From a checkpoint of a small mixture-of-experts model trained on Wikipedia: 3 picks a token.
Below are experts of layer 4 (counted from 0) of a mixture-of-experts language model. Rows are named router (the router's row for the expert), up (a neuron's input weights, with its number), down (a neuron's output weights, with its number) and show model dimensions 256-383. Each number is 50 + 10 x the weight over its row's rms, rounded and kept within 0 to 99.
After each expert's rows: "gets" lists some tokens that make up at least twice as much of what it gets as of all text; "comes before" lists some tokens at least twice as common just after its tokens as in all text. This comes from a sample of Wikipedia text that the model never trained on. Tokens count by the router's weight.

# expert 23
router:49 37 60 46 56 58 63 49 57 80 58 45 45 58 53 47 47 64 48 52 40 66 53 60 62 72 50 56 42 47 39 50 31 54 56 44 43 45 38 44 48 42 66 46 50 39 44 55 48 48 52 59 99 41 48 40 57 32 62 49 31 60 58 46 41 62 59 69 47 45 41 46 44 36 45 63 43 52 18 58 45 49 57 56 53 30 66 63 62 32 50 47 51 55 49 61 40 53 53 61 50 48 39 50 39 46 59 58 56 63 50 64 37 35 44 59 42 50 45 47 50 50 64 55 42 39 57 67
up0:63 53 54 25 36 45 56 37 48 41 47 58 42 38 52 59 52 50 53 51 38 56 44 39 46 64 55 66 33 51 46 52 65 41 56 53 55 50 50 54 54 52 51 44 48 47 58 65 62 52 56 58 55 32 51 40 53 43 50 35 45 67 43 61 32 53 49 55 53 44 47 52 44 47 51 48 71 36 57 44 45 44 55 62 55 52 37 51 36 69 64 55 49 43 59 60 61 26 63 41 63 55 57 62 64 31 52 46 35 45 52 56 62 40 48 48 59 48 55 51 50 58 47 44 53 50 55 48
down0:49 67 50 43 49 46 40 50 49 49 43 38 40 50 63 64 51 45 58 59 38 53 52 33 49 60 33 45 43 55 54 55 60 42 49 41 21 59 57 40 51 37 55 53 57 62 62 50 61 53 57 51 49 66 47 39 51 55 46 44 53 56 63 63 54 45 60 57 50 53 37 50 66 62 40 56 49 37 51 36 54 51 42 38 58 54 48 46 36 70 41 47 58 32 56 38 49 63 47 49 47 59 34 41 47 62 55 52 44 25 38 34 73 48 58 59 49 50 42 46 48 54 71 40 56 35 47 46
gets: " of", " for", " with", " by", " to", " from"
comes before: " the", " a", " his", " their", " its", " her"

# expert 25
router:51 39 64 30 57 38 61 47 52 55 61 40 17 49 70 41 68 53 48 33 55 43 53 50 52 45 46 49 50 41 26 56 39 58 47 45 38 47 39 54 40 30 65 38 30 51 53 53 62 41 55 49 55 56 54 62 67 46 55 29 46 66 60 31 56 70 43 56 49 38 42 64 51 47 32 50 43 47 42 59 49 56 63 52 43 61 63 55 54 61 48 47 46 54 37 62 35 29 59 59 48 43 34 52 65 41 48 70 56 66 71 45 45 57 59 58 52 54 44 39 66 55 47 54 42 42 61 40
up0:51 70 56 65 75 52 38 42 41 55 52 46 53 47 58 58 40 60 42 44 74 28 36 63 58 48 53 44 54 47 46 74 60 51 54 49 59 50 40 59 48 47 43 48 16 43 48 36 41 55 35 37 57 47 61 45 52 42 55 61 50 61 48 36 57 38 49 34 55 62 42 63 51 62 40 58 47 45 45 45 29 52 59 48 46 55 61 39 61 56 33 44 52 35 69 57 51 45 41 73 52 60 56 43 55 32 45 48 66 67 56 54 50 51 60 48 52 49 47 61 47 74 55 60 41 37 58 44
down0:52 70 67 70 73 55 52 59 28 49 26 30 46 45 47 74 45 58 44 68 56 46 31 46 65 55 56 32 36 51 56 61 53 47 46 62 58 57 51 54 48 40 46 47 63 63 46 48 52 46 47 40 51 52 50 49 46 67 34 53 50 62 38 52 46 51 45 43 42 59 52 51 50 55 55 59 68 59 46 52 51 56 66 61 43 46 53 50 60 48 55 49 40 36 52 42 62 40 49 85 32 42 57 44 47 45 64 52 63 73 39 58 41 49 78 51 46 63 54 58 73 58 71 56 63 56 67 49
gets: ".", ")", " MF", " DF", " votes", " FW"
comes before: " |", " MF", " DF", " FW", " W", " hold"

# expert 47
router:34 59 71 42 55 56 60 58 50 51 61 49 44 51 47 44 67 49 52 31 59 49 42 69 57 57 38 53 46 43 44 56 42 64 54 51 44 23 35 61 39 37 63 41 44 55 20 41 32 48 53 58 72 53 36 58 51 53 64 41 56 55 66 45 46 53 56 61 35 40 46 38 52 47 44 54 59 61 39 49 36 55 59 52 34 46 53 50 52 46 45 48 32 48 45 61 45 66 47 59 49 49 35 35 64 48 67 47 56 59 62 49 50 20 56 63 49 52 40 41 52 43 56 54 44 23 39 50
up0:46 37 47 41 62 64 48 52 54 43 48 44 61 48 55 33 61 53 58 55 49 65 57 36 46 54 41 40 63 43 55 45 36 31 41 33 57 39 57 80 61 52 51 38 51 46 53 47 58 50 48 45 48 56 48 43 30 58 64 39 51 35 38 50 53 52 53 52 47 45 52 43 53 47 49 52 50 37 48 48 42 56 40 55 56 39 48 52 31 28 50 63 59 41 43 60 45 47 51 40 55 53 31 53 64 53 73 40 60 53 49 54 55 37 58 57 44 58 54 58 40 56 55 58 39 51 32 50
down0:34 43 47 45 50 51 58 39 60 44 38 56 38 71 31 44 54 48 48 50 31 35 38 43 46 41 49 55 50 43 63 55 43 46 54 57 42 36 69 48 46 65 47 58 42 49 56 47 52 60 25 39 61 53 46 52 37 56 59 58 62 60 47 41 63 44 52 62 58 40 49 57 51 35 64 69 63 61 65 53 55 49 44 58 63 49 56 36 53 43 33 48 51 55 50 49 30 64 40 45 70 57 48 51 56 66 47 62 50 53 31 57 67 49 39 50 65 42 52 37 47 50 57 54 47 39 59 60
gets: "\n", ".", ")", " is", " politician", " It"
comes before: "\n", "-", "The", " It", " is", " He"

# expert 43
router:55 35 64 32 63 57 61 45 56 47 53 48 50 47 64 62 70 50 54 48 50 52 59 54 37 63 28 47 52 60 37 52 29 50 50 55 46 32 34 66 41 41 65 38 42 65 52 43 43 35 67 63 64 44 35 44 54 45 74 29 60 64 55 41 56 57 46 46 35 58 33 39 48 52 24 52 49 46 44 53 59 68 60 60 51 59 53 61 46 53 51 66 56 46 43 67 35 34 56 54 44 57 51 63 43 26 57 61 53 59 51 65 44 30 69 50 39 66 46 53 68 68 51 62 34 39 48 58
up0:58 53 49 25 53 46 61 47 60 58 54 71 45 57 48 56 52 45 50 64 27 66 58 42 35 62 57 66 53 62 46 78 48 52 45 50 42 44 34 50 46 72 53 53 52 58 38 48 48 45 60 58 64 50 43 53 50 35 54 41 40 41 51 52 50 53 51 50 23 51 39 64 44 47 60 54 51 49 67 40 43 37 62 53 58 53 57 52 54 57 51 48 53 48 50 70 50 59 36 59 55 61 49 53 64 46 43 65 52 42 48 52 43 24 66 51 37 57 42 44 48 38 55 52 46 26 42 53
down0:51 67 55 59 37 51 38 61 42 60 64 61 35 59 53 39 45 24 58 54 38 41 46 33 57 62 50 46 35 55 43 63 35 52 49 39 52 66 45 51 52 73 50 59 60 46 46 63 56 61 42 70 53 63 38 55 52 45 47 50 50 71 49 38 54 58 47 49 53 55 57 71 35 37 50 47 47 65 45 50 61 44 46 46 41 39 47 56 48 70 56 35 46 60 55 50 64 59 39 41 58 69 24 26 55 49 57 49 56 44 51 43 63 38 39 26 49 56 64 44 42 48 55 59 54 51 49 61
gets: " |", "s", " Education", "==", " ===", " development"
comes before: ":", "\n", " ", " Candidate", " Votes", " Apps"

# expert 8
router:43 40 66 40 54 58 67 38 57 61 58 43 41 54 51 41 48 57 39 40 57 62 53 70 34 58 47 49 49 30 42 56 45 62 67 39 40 49 46 57 46 36 56 41 45 55 36 50 52 50 51 57 52 39 45 54 58 33 62 44 49 54 64 29 43 61 63 64 36 45 39 53 42 38 50 50 46 47 39 68 48 55 54 55 34 52 58 43 56 44 52 50 41 57 60 58 45 57 40 57 46 44 43 51 53 41 46 63 65 60 60 53 50 28 73 50 55 56 36 46 57 58 61 62 48 38 52 57
up0:51 41 47 52 46 62 64 39 51 54 43 47 23 59 51 49 41 56 65 50 38 66 77 54 56 61 59 39 56 45 60 59 38 50 45 44 48 46 63 48 49 45 50 45 48 43 45 54 54 39 38 52 50 53 36 53 64 51 57 47 38 44 41 57 33 54 58 46 41 44 56 47 47 73 59 65 54 49 48 41 66 39 62 51 49 50 56 61 47 37 45 57 42 33 49 54 51 59 45 55 57 47 37 35 34 45 51 56 42 46 44 41 20 58 58 48 46 55 64 39 62 54 55 61 44 73 43 58
down0:50 45 45 43 50 49 56 48 53 53 48 63 36 52 41 69 67 47 53 44 48 61 53 53 63 50 39 38 50 44 60 45 47 36 49 52 49 46 62 64 48 44 42 49 69 43 55 49 50 45 54 43 44 52 49 66 31 51 69 49 61 40 45 47 41 47 48 39 43 57 34 48 66 78 50 50 65 47 28 61 46 60 49 35 57 59 38 44 59 54 48 41 52 54 49 42 52 51 44 47 35 56 53 39 33 42 56 38 39 43 39 46 28 41 42 26 51 44 32 53 40 48 44 51 55 62 72 54
gets: ".", "-", "\n", ").", "\".", ".\""
comes before: "\n", " The", " In", " He", " It", " This"

# expert 38
router:41 42 52 49 64 56 69 49 56 69 68 43 30 65 58 57 55 50 43 34 52 57 59 54 41 75 37 50 50 48 42 75 34 49 50 38 38 41 42 45 49 42 65 52 39 48 19 54 43 54 62 70 56 46 39 58 43 29 67 36 45 51 49 44 51 51 48 48 44 42 40 53 49 38 55 53 37 46 14 61 48 52 70 46 47 38 60 64 62 44 50 51 48 39 54 55 43 51 55 49 42 44 48 44 71 41 58 52 55 60 72 65 46 39 67 53 24 50 49 37 62 47 60 48 48 50 50 55
up0:52 55 56 63 52 51 62 48 52 61 46 33 54 43 53 60 54 44 58 47 47 41 47 27 38 49 36 64 63 53 36 57 41 40 69 56 51 40 45 57 48 50 51 63 61 56 61 52 32 50 54 58 48 63 56 61 53 61 52 55 45 56 75 44 52 49 42 41 46 64 24 49 27 54 41 96 56 39 44 54 66 46 56 49 42 43 59 75 45 49 57 60 36 55 43 47 43 44 62 70 55 64 66 59 52 57 39 55 56 46 58 63 36 49 58 44 56 51 49 46 62 59 47 52 56 54 52 63
down0:59 47 47 51 52 39 58 67 35 60 60 53 49 60 64 64 68 57 62 44 36 42 50 18 52 57 66 46 49 48 60 49 69 40 55 38 54 53 53 48 46 19 49 68 60 43 55 43 53 46 63 60 57 41 49 53 35 53 52 53 61 48 40 46 73 57 33 42 39 28 39 37 43 53 44 55 53 41 45 46 53 53 52 54 57 52 44 59 53 48 71 50 46 46 41 63 60 43 47 60 65 59 58 51 56 43 52 47 59 43 46 35 50 48 61 35 42 54 55 39 64 40 41 58 52 66 44 48
gets: " time", " years", " season", " year", "s", " series"
comes before: ".", " of", ",", " in", " and", " to"

# expert 41
router:37 56 65 50 61 58 61 40 68 60 56 52 39 57 55 53 66 57 36 43 43 69 56 60 49 70 38 58 29 36 51 49 60 59 52 41 48 45 32 57 55 44 58 40 49 43 37 47 61 50 55 59 70 53 37 41 46 36 60 34 37 54 62 37 47 61 61 71 41 46 55 42 42 49 26 67 56 47 29 65 58 64 60 60 45 35 54 48 37 42 51 50 46 65 58 63 43 62 50 53 52 42 26 41 60 38 49 56 47 56 60 42 57 47 55 66 45 57 47 40 51 61 66 59 34 33 68 47
up0:35 49 48 39 70 44 53 38 51 42 65 64 50 60 46 67 53 71 41 50 45 34 44 50 48 53 49 54 61 45 43 48 59 65 49 52 55 62 26 38 51 35 45 59 55 47 45 34 42 39 53 49 35 57 47 63 58 38 42 38 41 43 57 57 47 58 43 57 42 28 56 54 45 62 26 41 54 61 34 56 58 37 57 54 50 41 41 54 54 68 46 47 50 48 55 52 52 38 50 67 38 57 48 56 60 26 52 49 73 62 61 38 42 61 67 53 41 59 49 42 41 45 61 49 45 50 41 39
down0:33 40 57 41 38 55 61 53 54 51 64 65 59 42 61 56 39 51 41 45 52 49 38 46 48 42 65 52 66 37 46 49 59 52 49 44 43 48 48 53 35 45 53 64 68 55 46 59 53 41 43 44 45 51 38 40 41 37 52 53 63 53 54 63 62 37 41 41 44 56 51 50 54 55 42 65 38 39 58 36 54 50 58 50 45 45 64 61 44 57 57 31 58 59 52 42 56 42 48 59 46 40 55 45 25 54 45 55 52 38 38 28 24 46 46 48 65 62 53 74 40 38 42 48 37 45 37 74
gets: " in", "\n", " at", " In", "In", "="
comes before: "==", " the", "===", "The", "In", "|"

# expert 26
router:53 50 54 49 65 56 50 25 51 78 50 45 27 60 57 56 52 52 44 37 58 61 61 58 30 64 46 63 43 59 40 70 37 68 56 39 32 56 39 52 58 49 69 43 46 64 31 48 35 39 42 52 58 42 38 48 67 46 49 50 37 52 59 37 35 56 54 45 37 42 35 35 57 40 43 64 51 47 39 50 50 53 55 44 40 37 64 77 32 42 57 46 34 50 40 59 47 40 47 73 41 45 41 42 59 43 72 65 62 56 49 49 40 42 64 57 45 52 49 40 67 59 52 53 53 39 64 63
up0:52 45 53 46 48 56 56 63 56 66 43 49 26 33 56 53 47 46 51 43 60 59 51 45 53 61 58 50 19 54 38 58 36 69 56 56 50 54 43 46 49 36 47 54 53 53 47 42 57 40 51 53 48 28 23 46 53 69 46 44 53 72 48 49 59 49 40 42 47 52 51 24 45 61 59 36 49 54 42 54 46 54 47 60 64 52 49 61 54 56 48 55 40 56 55 49 27 49 45 54 46 60 43 71 45 46 44 76 54 54 53 59 53 24 64 52 30 39 47 28 61 59 46 51 36 58 61 49
down0:67 56 45 44 63 55 38 66 36 54 45 51 54 45 51 55 58 44 39 42 71 61 42 63 45 50 55 48 30 46 45 50 58 46 47 45 39 47 57 44 53 58 58 63 59 46 51 36 60 59 54 54 34 57 44 44 55 55 15 60 44 52 43 59 59 47 33 49 35 54 64 47 36 73 65 59 51 48 49 46 54 44 37 73 64 50 45 56 40 58 59 52 63 28 52 42 49 52 52 39 47 48 51 58 70 36 47 59 74 37 54 45 57 34 53 34 42 53 57 54 55 59 50 38 51 68 47 72
gets: " was", " is", " had", " were", " are", " has"
comes before: " to", " a", " been", " in", " not", " by"